Experts of a small language model.
Size: vocabulary 8192, 28.7M parameters.
Experts: 64 experts in each of 5 layers, 160 SwiGLU neurons an expert, 2 picks a token, a softmax router.
Below are experts of layer 2 (counted from 0) of a mixture-of-experts language model. Rows are named router (the router's row for the expert), gate (a neuron's input weights, with its number), up (a neuron's input weights, with its number), down (a neuron's output weights, with its number) and show model dimensions 0-159. Each number is 500 + 50 x the weight over its row's rms, rounded and kept within 0 to 999. Numbers have three digits each.
Before each expert's rows: a language model's description of what the expert responds to. This comes from a sample of Wikipedia text that the model never trained on.

# expert 36
Description: Verb endings and table cells
router:479527531485577443536567570399541438554484513444489486485494553494470531514503615481462527501429457511480391478557436584565462545457520594441542533556559474463562513563499549473508379518556523510422537520475488402493492438474508544443473507473564569377428516538581476582524500509427459487523449499455470540553466511511465616569503432463442553538471510533475531510592509581460402522544508427461460592492442479507496534543551473545377518553542503512498518400411466475522429471518518
gate1:435533510567510461499537491445511398500489408522503506526530442530541542501468516526503561499539519506461547574461467450534448575422501529486475488513411559549493495529358496572565608524483474536451432565472385590501476540417545408460391424572533548545464527540543417496562418475467540466557565527368513449509461472544550563492551524467530444529552493512515492409420461514559499503439506477496619480472516544522469467574486406486522541508509463520374503511519447417527465435498491
up1:435498458497416494560427526511635426548591494493518434494540442540557486563442493487453517465549432611532532543496506451581496581527502397469526542408521496491530551522544521465498554483554594505474518463531537640485424526495495403523510475527488454553470498556486542585451379586552382488487490440495435456463529504486496476561436411506511498513441571476553594494491411468471507478530532481482501441570553514548538476476548456532503495394490507451526489445409535459472430461408524
down1:529550492420562603503511533507559545539438462530533496496482554437408528490487502451478536481527574510501473463572577488509582477519425540568484440496452476483458386492521597500478497494438448505556419473471458574494566447553512581523541490433567592436561449436460559477510453521512453430497458551564565428469502518467578555457492595563517505557502499538521474592489475430596472471494584440522469488469406414437547567523481488466452446579574392468494506583563564498506523494509386

# expert 18
Description: Mid-word pieces after consonants
router:440514560363488536546505555516461460545541610536534567513452582508533540489452584487459458501506474480495452436589488586607531569497527614489589392534550510511562488455551570539519513504518514510494505486506409406463538521500540527433465486407502511473463561472509517597502509554446431443467505478476493512480602461507473598479506509472528530422427494460510505544536626559558435476545495438481464562539445507461572515574604407561526571537540499496465491537542390504506479556543507
gate1:454515457435535472535477523490489505519435499505514490440454493439535487450429529414586439550553577535530489523424537585427522439556458497460506514478463601449470489436523347544589446466571375520524494538433594448466455581512510508422545474460541457483454594482522553545503465520457560461486582487462547490439470565620522487526485513535476478489531545579466498610425468513498564491478549527562528447457480432511512402580527462552579540430484522474411558461497457591462466498496558
up1:550410396524555563465444495525568567540489456542438486521531508462468554433474538497570548572561541513538465516502517526500608536540474401549523425496426565538556516472462473448454586460535502466459504492512472480503470555411552539518505572480534495453481573462476480494486489384561483490527565474460549476546436416471426457494387558447482491475475545488466418553405403469585449530483519516542419542627417520457625448482527464554487501558469537449495501570458614521513574497520518
down1:516485536526488497387430433404432546464513540420495479577479506556519548448521510532575484524425507369506582532495541506431465475440517458567448401488438454488623450457581492436467573457526473425450535490440453464537514477454506458452467465426423556481589435546442507510461566472589498410495456490594502533502532513470471468493511497516402505445508522510433525452472456476447551511540519455413502502495471447473472556445436503505484487500505646477548382521521471563570543574515421

# expert 12
Description: Hyphens, dashes, slashes
router:543524500494481463531405505536499414566464472451553345512574467551581589428591460494410472580584452527516569532390441504518540499592531502486533489499505437492554513522541516572463461477463579416583521489528497470461446404563485494482392541536477542510432501491432535428460563521510586547496562528593514504509514411579568489558468541529482570444552498468493492509463484406583576541469500471534541478544484538518497522492493528459547503528433559502495423522508522435442582533571583
gate0:488388444507467535520507530450541541490528484519506462468565485515523533543372490583506471488467505561594515518570493433564508472427536550347533540537543455383514542512472506534548425588507527533454518489443427462413465494408448558544508483508570491554449502514458405450488582530543497454432510454514563516514402479514528554469545485545469548447619532453422533497549475534480448473504477522448598542567630545571465488481449484585493594540504551545506452439461493510511502600464529
up0:481605564508514525534512484498541500484498597555433550544518543472524483554599555366530485449470470443455525533409534575454431569571453443585478449486492501550555529522493456474486561450481513517477513479510512533545589565548559447445495496621526488432538504504519519552486399580399447538498443494472455474479580546408401480536498567449575447538453487519493385502505526501500518494531560534421396391435435423451511494575537471469521455481540410443491527488533488514533447441492436
down0:605556471469500533492521482544479517480462529545469454439526517469449647500479494507574460456482523521542485499579516512510557498500446569449593466577464465496506439532494512599494410455523608529586456482424453494458499601397521515581523490496623418562488513524535550511372436554545567426525490569519500482504469468496480525488507452469485644534483523471514506538573652484447457493582459507431500508454517458546490522449451511587508541478488592567487519476506434502479501605495535

# expert 48
Description: Year digits
router:547479436546504461490479415490515439548467556432476406549519451542536459387488469540487496552596432437592524477356455451492499549527443523465473523429557479504521522541551506468455434465465538494584552498491571482523406465513545474408393551520491538566470498425499500523417441501477550535475578527536521521494461497558458447641526560522488464507535545518499611490484444515413534541477477551472535439574511494513529441513417579425506473489419544554539477525551526456451608426548581
gate6:559470491430489529473462520546517467410531513486488483433481579430544489543558572460528488515387509480451385479533525511520604433508341584537509443571468483527458545505518599450484460548464500420455561461507409484411507480506463575519581518500353529496464494569507467514388563565442456492551546546507498558512588540479429505415439394454443558503482562476503473522512534473601488478533466533436504556502490462578540460476505489462602451459463521475518518541579500523492488489556471
up6:493519476554498500619592434468456562557514595423573456588441538476541480519486519565432598574461462526458421393544570429542557563500465462503513443501532389446567552488533500449462476500480459483465443526545516491422457519546480595443564507463475544462517463546420376503401499530469504481442502537476473495396488462534549480410475494494506534464635513558483502483494534445427456470511530590509468492442498511492493440471497504447593508525424552532528420528516560612532462506535483
down6:423486358507440477510587463531464509486562542506487572515490519513475481508452429502488549519523397446433530462494420503458392553487502510423628514511374540433513480425489530440499493531445566444443444574561584544553480460466435435497466433435508495458520478491489581548559478546488470428452530480479459446566383529502468455500426514519494580539450550577458522492510476539515559470608488562453462512570533471502434533582467529484631530495553603491488485505513553529550485467455437

# expert 42
Description: Name syllable pieces
router:493476536526438488529452533586541569479487488514452567494496416473542438520453423515448457385488510560458440570548478410487496523491484491421558496434518485508523449549551422525524487505498525481415599473547451601523444445512540539487447422457496498535504450507576418438532443528512515503550569542432526551509501494454492521437490531569441550616476465491524409451457548463592533458509420526553433422431541490593538561478425430454579498465445535558532413537548578504623480450484578
gate6:482518447566459496569574460479432540424426588529425470514468540532587504502475530430463581511551583557515598514575480452533519485490481546463444544521459499563557531478456509507517435567609492563591566491501498493476479570598523605467495480547472495390418537474502527600527526509538501511555496532479534485514508509497525516431485500579564456536448505527516490529537409474445429448631427557493473490547451572495495456487509505537486503569464436475418545529500629461402398515433580
up6:548471457488437532567558439427605500434381417574505565455432522517481545505523411523618567454545521453513540530491558548532520500447507439514494373496544513525551532482468461541469530452536463481572463603489472584428496527521512476491486563459511507476470506472607580405499438449489478507543452538537545500551574452551613422470542553543489554518547470488635424528579559536537485456490470473488499535414459536611561570473515524581589495463504466510490503570516489518477508554527493
down6:513573522530505514556475511520494530538385464533516501443563489571526390543546456483458561535577555559610469573563450537573545534511413524411513464503422416479455564496372461418452530426540529462508492530462482483539511494410442460554486527510518560531472422577489478609472507537447576480428528504580431492523470463474431504466540424467497515477495485495485482478533443556476442384462515513544546529572471498472520446437563462450527521550417391524505589456488505552465445516442616

# expert 40
Description: Sports careers, mid-word pieces
router:541519546539466536593540567482448457429496503535450564444473594526450599515448563525497575427479503531558398523578468587579538488488575523510593522546545525475484389440469449432478555472559525464512420504535469395512442505559461535449517491466546505435524435553484542508476445454521490473545481577515508569448427501516518449527473485425541567487491573562472501560544535487468459446543581393513487610431513492442548598597563467529437537471547461538563512482379500474499466519449464
gate7:526473484468526576461466503492462515472439562495524534572394527453417532517440466492491467536585481577592482484527398512500542510422571509446463489509670540555553514478464509520526443487569482447416536431499597528471540509499549477536460543514481523440483590451534511541536460561498439472443586497561535498522507552433479544542396527497507487533586489457548438607537611491450520471508472451583521485375550534508540480430589561541571385483527559476505511564516456502496574436513543
up7:469512488529520433625517496525452580584480526476417457459497468542564420487475416472512425451460625527485444401464460507519442521434494491595459511505531407470500508596494565416523486553544508513569567516440404496525466505457441534467509549446504504538499464531491506521528499434440410534431556543465536552566494508551429512490598390540504496425537432476457463394587457547498512531563519454504478500516459414518509403491521380513501590543417526413507513490503523529472471598503485
down7:483551612464431478619500442538486416422507437491522520509485491486532546429462546498493454460497602487553419537464549512526548508504517625572488510425383424463432449562493519531494551459455406526479443559600497497354453462508563475466506542486504508516595477525417430473457484498542410550481437514484433493504462455479525587525554444559601494517512525507489511540463463552460473480478467547533555507476576533575534530579466487508513542546445569601564473555433457467566417495516481

# expert 41
Description: Inner word pieces, quantifiers
router:431442444527433428511383482530493601537525596564561553376507523500496499462459530447551484521472494444455459496466603356462498520475492513515509462467518404559520545486524536519482498528461488524510599516392527465554477512512536589547604550499532497584493525456580523477477482540492598431540496492513530541509607473441451506477476575551534450475552486514570452456415501553490529423486470487596529447509403481431423565463458566543502463525486432487481481508588522437464436541484599
gate1:492481519520561519523578526589441554547612448534558544425495492517450521476508503546454436563459558676482437417450406537506497451547477460433547466450507550507462530500588425548519480545488369493488567500464437423494519590506488461445444510568459537577410515513460397468494389527503382532555515468485551503535499490494520436506473485489513501559515509537452470536497525548525513398488509412479582493453498512507488496527446526390483494444494497436543466476562544443408522453454588
up1:549528472626460566423488434458540469495472463464431547505513566474489501523552585491574460522482512488441522491443539521470484506558494501509583544490583463531558486403453496476467532550578520537510576431501499501582426459498504494516609525395514508572504487471529551556513555467442571455604500474414469557464478494524435453568451511469415669404465487532507553470445483490527582522533463503463521542513535505451509545481551587482538384538541556586423395517420502454415515505469489
down1:477545472533520542512532553484524600439483534405564466526461512460528611453510487529478516472463564579474489506522549505501439433388339520497509484529366613435501456506413543601610454543500550481571392490508563482514554457526607539488536465422533472511444449538498481508533422518580458504464483475512452538449461554423577559533477471517467461551474519397511484522522498409463498512457459515520487504493464527411390478509476525519479487535496555541555519500435424571557576488519454

# expert 17
Description: Digits inside numbers
router:485522456508512482510440494488502461529519531454425372549466438515492620427526482555454498696561474404530538521365470501533503522572463555474517564453489450497520514463510583610433495494494541485539580446516516540540443487511572450474311584531444625536433541489467555542448497506471552492478553569566517514433486516583508472571511489509488543484510558509511480481518444461496537483496500597472475467520453512543468470487485564463513452570487519526508433547518460446452549445559491
gate1:574522485488440348560557433482543488512513522576502546474520449501467511465447578520444519521569557534550496448564531422450519455510496489586563476574533533428531376499414556507472501429485521545579399506463505553478598576563399545483535473565553507504555388460465482508398466467558628524524504573421439491505435549483471517441416468474479584558435449454456562517556554508464477478535556493530552485440496484548529529511444426500530496466513492518437537460439517474536414508488463
up1:406367520560476542441392564505596460464442469570439467520466544485490366532515524522462446497558475449541564505500498472492587450550554503497489466515476568496481499562416466508484524494475497364445516367518567477471519403481480548527495531463391605440507485545492493445462508493590546486419555480581448446474497435475457566445445518515577505481471451515440565438586465409523551530504496558476518501551467476482479473517492504554400481379467536523458566454540492481518481450499466
down1:449580492604497497484547472478461426566472502439450482502545513523544474560563450588489477591489417482515542444590567470412523561474595462404507485499530454453545522476545481534471482474520559388533478484450547501534464562431455565574491420501428544502491501558454492483560488422501444414485470456589477461481490526473485442530494547492483643442504416518464392524414554489463522510526507508550560517550481531366475532443599452519384488558499568568531497553558463502559444503475507

# expert 11
Description: Prepositions after figures
router:542522490554545491558496570496529595441557398506462497583530524436472528483451575507552411504394533528436415510539487461455493547408466579582392540469460501513527499546544489545521541501554575443500533505516407507462501482481564468465633485489544507484476597522432487551456594500480485467466525539398388437486475485489502528547443436448442511450491518528494546476589582508440545500536560454448568473513421483432415472548491513473403455517469486456511471445544509531409484467462369
gate0:491533528547457488445553547523652481475476496582526486404459429514432455453515561499412491512490469518551542496482487507479533523457490503523433588440499483407482464467508518543471498453501432594434443475464485513441416451498453505520540536521556523440502550566540579483450463538472498506654561485551510573479484530504528433511491560539544538404516413515503565436461551597497488451533455452522477534502584557516519494404535581467509408516449524323536556439561549529458464532403498
up0:540549431528489458444470560511465518506593484504494509550539448414442451450501502623408575511569494529439482420470436470524470451425498489417491454489476516492469513473496544470550496541514434504638489572443501399557476644483448521477554505531582519567485422553561521515575541535561454462457541592615589491592525464522520492576599513578471525455512498519492495505555441542506509565511538479563471539511467489484493422592520512499429548495506391562479490414522571439485467507465534
down0:611534484539543543476534449476480386570555482456507584505538441496485423644512593529476468467493505464484534505483461587516509542490567476502511472461616527480512502491436526454611517571561488552397501517525538447522569441608517501511503417490526490528554621529528489546495467457407513618387429500489523453477441512591529510481549477556482563521546529460494454549513629428489497519491541558465511474502592524485567643484509469507507548507475506513428479543503492502547511430449535

# expert 31
Description: Foreign name pieces
router:589479461551520537464513473450558508507499502468498490564428563576510406532425435548520511422545519467519661474593470522512501542495495468425389558513537577504367463491400486543539525523504531508503402491587551463607489406514537442530456520447483456493518447446476424544492525441510467618523512469518430508485388522526491486582519531539486525515523481498481485458461388439490483479510569498591426432471570488464444473480488499544535520558555579510553461562411577522508537507452547
gate0:452588493522539496572490522508484439461547411433512532475449529476480429489529554476448465548458463497543475542533490533567468526567524555570505561448494509487443476472519452473416550431468502515549552518514399600578491409590550501533463549488581465517478556574503438440589535538447444573530548482549416495500558450484562552468459400470496463394621451545555521421448659480489570540494535474490514562481530484481537476525528593413506515534461544585468452451488443432571509478490437
up0:456524477561560546478477442564547446506538386469483525570493485456499457453479417535572526424551540473534446493450590473476508435544368519616472515493518536510526477551432546565487461428516466498543493525511449512489474462438508561454494415519487608497592394468470567554442535519459491499474450557463498535596490533509546467564529469491587532485476446522448588539468455510477552453417475533562457507602401513459550510534412550575522483461520565548484511520511534522382513538476655
down0:503621501551554445510526551521447568597449551478497528403541522484434482491503404494534464488459488537602521560515543421505466406514427593569496507479426478424433486410461568455551488462562500481566470514560401509476512437432446474507488522579467522512615520478579467504547511643419483456510493515461522439550477498557515428542493432489553511416501513459588536540477461467527491486546576604493490496475527544569500579467440523481570511586423564519527498554426504560496452479453473

# expert 19
Description: Math notation, digits
router:500558509478499467539427507523605511535516526450462406514454431505456537441400518520502510575563515437514507494485485514485446487563467559491548556518476547526485457482602559537403434510504574505563529491549504490483455469430557486461423531488474575530464558456475590477442528540544542489601582473577598475506474471571497467508519427535459588520549576478458500426450391579436429523444532564549543510539515500541453415409468541571467418548499548449553566555569439446521480578581589
gate6:532495538451549493560518540502589467437390458512443552485501520462453497383509509452488451521543513505459456573470560490484413586517525604568568507498384434494490476376554500506525442574581400545514508453483511511440499486470419551482428503481521475507483510488470582507456536427529503542484427462428584452498521501496509556426458533468481419508552593526549444441437460498514502471465521552572473534527483547452534510587551496407636496478501501548543515574453423608387546517477493
up6:485534508481511490490457471465464552438503479547510522483438526562482578465489548608523537451472486495516452515465522381560507567477614482480517471499367514449537483533550494596520632427598514544501520443509567512495479508444528464504485457430497529525500494539579490595451432475514472524500544481564557579429541497438503472563459547487546406573538434601568436466423480524515483440485360451480559523417428495456526610523505490416510511531488469517541536568587428534556461580497536
down6:537485482552447415459568538524476486448467488529523584599459553508564385520466519465389498521578387477605511480495420435503590581553474534430531492564457554527471529404479512591518454531494589562404521494458466565541563491447551458467409503433540523580517554516483478460561488500524438492577579469548450458513476481460506466480522555563381538551510426474442539435502530530460433469477487445464596532471447523511518491466564486495447481523496565526457575420500523466503510571550414

# expert 60
Description: Linking prepositions
router:618430546535511492542436541510485515406459470528494549598501491474565445475387414474483450522514597550426554590482519468486519525520562454498492440509476464538434475522423425556531515424485438548434470506558533560475461505523536388552461523524486458468616506461558552440541432440561483539434524433466500413494519551492578494490445572499481451504495432538447413488415545403507557452593469556527495411465499483580504546533544392507502452525468468464536489418498578496461534497522420
gate1:420533454559487531430536530431480444482448553489499534575541535450384456569545525456545411429511495432426512542541531474506534523412430507534531609462505472438530529504562579456461463451423547513381490521439502465536521503514540424504596548427501508588503473555521425583592443390556557502545428474442439431518529491496534512407463533477477565434523523498521527495513562515484500541575452437457466504409492441479514543523415454489567510490406545469500393546535486498513587556464495
up1:467573498414487530656530511567562499464457459460679562490500531488511487465402505519557507478494511530486443532375544582553472466538484422427474463519590467414538490498537453478485592528472433354494507500612509508421431517477546509519436497518551490521465533538544582493454500488515458530522497436539500528514503561518497529527581460477463477544565555438445528466450499471429499467511433549556580446512510476537434483543574490575491536407438490481439504513515520470609572448543471
down1:534509553504430545489495447485491539548499524534500494420580576574625543482475484482470535502406522455607449489515505486468424567539400451525496497507492473537472538508532446552410444526521531433510438475546457495515447609447539535485536453455537510586461487569513426578433481481492538547551458566588506537529545554481595410536531418600513552537460483459519510534561447531557525551505496418447398521621527499491565453445520452548480527532439619531460578509536463452558480571495414

# expert 49
Description: Syllable pieces in names
router:491515419500489462370504494442471457480565531481478553506547572515504383513523427509525426463472426539573573417501456440529394547453504474451480538489465511502427452573415537476468480492520499539487491511514508563547591448523545464578513422505460432578552450482475393475530472410629495512514408424459395449487411489405475544517495477427523457534444518532456602510543522496512503550477430550423452456605489554396548491531437507481517484496495465504438470423538501479504499444438471
gate1:466522503505479491537450549579450469402458475430552474577526482436489520549442495487491484552433455469541515498525476413447487550450584532486468477495470500627473558428533441463492546489536492575485457448511621466509507563423479618553525341474505539401529572524515509405429467387473444468460493436491450528526521508466648538501518506456534480516474470592483395540537427406508580477515542417537571525471480510505492524532460520531469512436504446537507550559515513457579494487522417
up1:502571440497591414503524532399545548528530607399530404508529642444571587534502502520519550450456450529478504481491490506496524579460418461432511511500462487487474532504487526492573580557468448473454516527467662545543465475520479439485550555530534491496450489418460469554491484604473490442554483495534476542410581534465417590500443406454590516482487509576487542509568497459561505512561536574475575478529460572474560515565528522484535590480491481466535475536494410501465461469579436
down1:469477538451566507508434596424528438627490498528540427514550584492521512506463514575460473507518454458458449480475420560532515487426516423491428527564453322415606457485472518506526420472481569608484433535536601456527486531394544510496444474477509402568507520543555514506501492478478475500486404497513503469490507472495523556506491450484541538454546404486552504583535463594497555513447498563452511502499459485569513531549502579481540474655461483513507557511478493509626500432493463

# expert 4
Description: Clause-opening function words
router:469518541485522435447530477499516453480467491382466365555480461453461567449469487542421496632625449422512542528442465482509511547564478534524477498449556420549485552515632540460464509465581527403566571466469588563396490551483468450463463570433475608560444599483468511492437530465493581510500472528579512492479540511507539478575499538496553517505518554512502496412500406467485556450437507595514449443485464455519504478519462585477521473533462442544521514472496430473495454473589566
gate1:492501553569538510467545503425442539597446532477492565460595508475505498547490426482417516520563484405516431548497552445462558567497496540541600483477529499543492623437524495451446571537541534447524452486458489518521534531463474480563568491453500517555595539525552457471518556486598451473459454483503607583471490354432614479492468486567501478408534497465594575475384524557547492444438538479498427537516476516482488601458545489535403501500529553444498532422533456486412484533452498
up1:523469560492489534500498547456487433566554502494413551419432508587537482512547399541481498477490492551524432529483485543518539468543500453600554567534516556450504458531454496511506568389498541510415567540574521509443473444535491416462481561535488515376495556579522543445396529455499470502544505464486562522441565523479449464528451434491543525523446405509551447489499520568443542542512549562404492414478525517519515567581478334496539484592591485422573519472569492508453510614544472
down1:482508575476559574506385494509514496411472452415364432520548497510493522426427499602463454483456511488534545475484537495567496510406405506456565478456405468496523462537482552464456447438424506484485510476457498406561522487556495581477516517395420497502535471461429499495514597351472536507497441547489455537528542347479510445505493507427444454496525518492568505410390544449504527523495544459457434399487495490542476469540472533395494478448536506510464561529545437518577479492527489

# expert 54
Description: Taxonomy and infobox labels
router:482488510573481505444624570554530566474563517449451584519507450550404490551523511519523593552538508453435526473511519472476531439517450461557472464471593471412452521422500565435560422629587466495542529478427489500550489636472437533461547499531508532548455597467514523565487540508474537490471509520514454413461465498554437547443509393554508505460455457470546527484534594482458514546549523487577459594576510472507451523423467494407543449535584457504520537587470495513545501603576519
gate0:494469561465455495518556493465512547498510458470513485495525552472489438559588572531550383593500420549451519467520549500447406410519547446508513452515496489570568491498575460504523545545459474541481515433502491566572444434533406537590476464445492472514524467491547522452505532456449581574397441551466513530491530476470463464561509551370496366461435431447544564494475555509498587543507572549488565491462608528559467489594589550468516506526498438403483493542527536586492444462544592
up0:478512579543598459414498557590493454453638526530532483493469380511455538440425467499404516481490493485409380536491555462561617511422470466528414492461515511457417493490504466532543393417463517541476468538470539517467485471465544489468561517544476544522543450595432537493544573555496459433514544454513489480564428560519520463483533409591488528542485476584513494516500479424411470479427531583539472466441537492550495509477475412508450463551536462484442583509439401481515529467474425
down0:446538513531592485530526537568432528621461580497658449549491513520430471440474513478481443374581567520583522473593478522549535463468511537430487513493463536579496590528526437468534535398544538436458494563418499471506522406462547520436520402559452544510565398488594459417501484505611575432474462523437573496574541511467541470445579526556534511482535473515508505513494575537446484546473477535478452465475569533475526449500526471484519587564513454475479440442474473523505470529473455

# expert 6
Description: Foreign name fragments
router:510479531501506416491483478518456540490530520542550559454471492494459436517502473554448458415508514557504597564534420534481485556404603481505539547473546526529475429487554453479610531534390425599395458529557541474601530490566494446510476516460508519495589476457494429599552587466588530532514509402540377522427464495495563448546515557550478430459470529524535487533603513485572490531525458515473542436480510487368514536479445527546469534507649472522532503474449397524504525487513493
gate0:590497524541577516548517514535452479452549605495494511465485500438508538454503444446496572478507413621548461412583503517454487507485488448517487478574648558586568489508542509539487535487497495375475543529528448451463512577535413532483473461531421521498541524516498520488480466522523503472412562551504493563463500465428522475520494473407536505566439503523505416514574587489499513410510461354610526460460382447483477489462470536468524438519498451397577526513507560525508523467556377
up0:507516412492590451463538460461526575496564516547522510447452470499553405495398471417516536506522414484458421474550422532578483563504497492495590585521483420587417519468462490590353473437579521457451506484533488472457437518515514505505595468517458516532473473582464549473426581431521549468570418443489580480535473483555516469541560491466483552434475460537575496495436526516529439475498535461408462492502484484498353593548493531540424483467529437482471556456511440612528488493468514
down0:473458506546480507552445577504516447442410480555502454516466535442481521455514477476502497562587465502453514471490504589443412533374474485453507498502546554483465545454528519434537509409553606570463501414572476520505477575470410452563518447575449419559520507576535552460528566572484438452420555527507447428482541512522411526548549452494573534492489511468518545485567431525485540517405531528440586554453607543627419476494519462467516451529526511538428523429544485529627448492453471

# expert 38
Description: Year digits
router:525507435653513422489464471443482514496459412474444455585571480464450523470606482556539450491531460555489608554536420501414459455542448616516455514482519451555541570446530555500537527476447550561604555502489574529505578525551465480589513545483486442549500552432492543506429525461496532443467506545494452502419558516510498560542494526467408482515458516436534585472485458494478616539510494555448533452544472516552458488516526595395558602385492537455451481483576492495445466452494499
gate6:457550450434403538417462552585577538544491447507496533502544438512511484544486512529514543466499504409479524528539558528444619527430419490575451512531511580528418547566495477485587405668592494515478496492553476540485489551487419565504443465515418549486513526434485532459528499454539454507592519428437471509545532475523412453425499442458533484460557560478514485458435452519454521536583542510555494449514570507509435485469526555487501449534597495520444551440611565543439525540438594
up6:475427483531620541486437483395512449484477555576466427543463534481571496442475575514542494519517536546575482584553573459544444463591604532453494526485463557458410511523504556453496495490479536508504513480406522490514488504473511566458462535563514612456548407530489423552495420568538539472479533553434563524462460495520491507514459511427472501520478386523543409554433437530481424558445418584492441482510501573478488482579488496558449412459406451487512448512400372475527507474488431
down6:457471447516521440472502536549431545528477553484484381524420526467468400494456551424444463507464480523637549580489525512410588470445513537497491514483528498563531524542559532468552546394508536536496593544497559427494556579481538535427482501519467562530612494418479467470562465498414469589450470550444569592405611482528502476426575474543527475554473460490481512459484461553468454610474493585521617508568528530536475484496565503491543498467488492431557500432480477474433530449430536

# expert 25
Description: Title and name starts
router:476477454440455556492538530547527517581471415442575569519502456509516434527469431494528483482519568460519529541523520529512497518573476469542475443449609536577459640485526433490513496476519521545529445573485579534586565467549486466440464382525545475429622542395406467433564581459458420545573536475491528585539466533479529571427523511501409509477601476476474486505480470512408484541580499491569552478459531484545526523466613483549433602487511569402517518483463524486535536494513520
gate1:519566518477451458491569500480439449460518514451521569496432535452447560527475423539475436493449517514453562455508473595559510524442507460487474554497526531488495482474411454406500581501445449458524498437475580511519611501417595451539507451464456444520527472489482510532568395542533475532489434439445511562516460415518630555555379440393577469464512441460495549478514469514432391479450564463484436602556488482500471514546562462481561530538526569503476417449452503472500432476410601
up1:522463547528468473582533495463570469507520564506456488467520449549564396518494435451526610431524419552427493525561534587464542393440530553522457575506531551487491440588480554454491473546518481470423518538499471571548545470539492546475518586441569400512612494492520455437550540510447510386452504538525543500589530477434472444423408517522542499467514507562457482561579467508413500545510477431551505554466454538485531460471399442577535491483599581469486519595505444496424445501568528
down1:443491424459532474440523519508536556533573588481442436587577515563572468534553478421481557571483525519456451540577536499517611507494462570514563450567539487505456557429425511563497469527393541474494440500490510549590497461502515490575510396380524509470590557558492524476507548531545548435499537512471421507446464518453514485553509508451475434462493570522534553543546434483525468502422505465420533410503436463556532561475498486603514550453492562537516398424468484550488566576418389

# expert 9
Description: Mid-word pieces, infobox dashes
router:525484542565477537536502518506424501452468571535404562488510572479502473529515525487483453499539490530501477489580345442527428458486576501527494509529496535492422410484544503487503551523449387455533583515553539439576545541490513419569522484484493484580511519580582430456586492449493534457522397496482518377429566588479497434505531561511494441424393489516501473537479481499595527506484547549472424404486511454444486558546442448532567494515560370542478447517569404474480545511524423
gate0:447345469486440461451501533489558471409498558405543590461435525427402410543489483505528483509457542479553493456511507519556490472458516502615479599530456504550464528490537439471517500531516460566363530499504500510541500512424501513512548499538555490510456488481478455448433522543429516389600520525484473486529559552433466483440480532529472490444528448532487465442451551546467543584477453469530561453566579471551497561529454495529527546476493546510515431500592389462626439500575365
up0:576558486483504459464534459539445544611515532484567501519579491445505475543456503517548509501476545499429495444487489454467534585545482445567412469501474509490530598571544504557476574487425559493451542550432473550536585524451605518571463484562476504531540569571545522494507409563453466521444482419576476496575519491453550453434441470435467429448489525607597475420565448578436430462423505480554532502528530555514528504507529528451436524401520513475478468466620519447461438404428420
down0:477487434536566461429484589483550550485495564410532424467494430468461464487437500457438488427531392485465459524466557536470494522600463534578581505515441532490506545429634458422484581467465506508604463592455427545505528497460507523538460449401495545461517531558459495556469518560566566558497551378492531555448454534486528474422506621468531518493421525538508538531581541552473529561490487604497507496512529551550515427478557444478572534522510431585530521518467555504447424516464418

# expert 45
Description: Auxiliary and linking verbs
router:547515395492492576461467488509477355491422522458504441541517499575492541510538515496432532422560538411576552583391506471569582462475522536456434558444557471565537505523418393542451532512511534439563466548533577596442456543592524462455476559541483492491503517485444563528456513543476546455397532515582484465496524518538570475518534471469495518524517546470523529516520409380480496418542452482475537479479488451555494605538544501520532471486520499567485569596442392475538540420551557
gate1:554495566496561510531498462458455524492463598430496494567527550526430441513423467552589441371535453514493499458517521447534523559507457517482470445550470509495464508460624505375416499485536549504460421496514417520546483430517554451568500509460512355515503572526547501504565548507405460451493524412464520416497448564510498456446579536442531578531522502507459479506505524544509617490460494508484465543509426534548595490522531444580380508552508591534484459453404488414486479481568434
up1:474549534442507481532496525533443485428446558515454511435412440504552477530519512590542475557422456461518469592425509590542480550496522495513497573549470475489514484505507552450468480402530568507427553520504459487473468505522574510595493397515511546581569460452538439592546567498575531490436485514518550508471445514465481498489473442459389488526544572516418479465600603466563451461377412436478494503545482419404523517551474484492423427464511512424505507456491577404476376465452452
down1:524518465463563502509518541519442480437534536514491531550522560469426553432460541511518474480434533491465447421400443533520587511462488560503575529514549523473464496490511501532480622524512486464437546588435490516618461508458589459388508589501479511540556459478463518541482492582485508492461419494544570492539431471491581555466463449500488468491535461490376557606492454526459494449478446623498455543459415505391482566477521528525425437572500608556565523584479446395489545407464487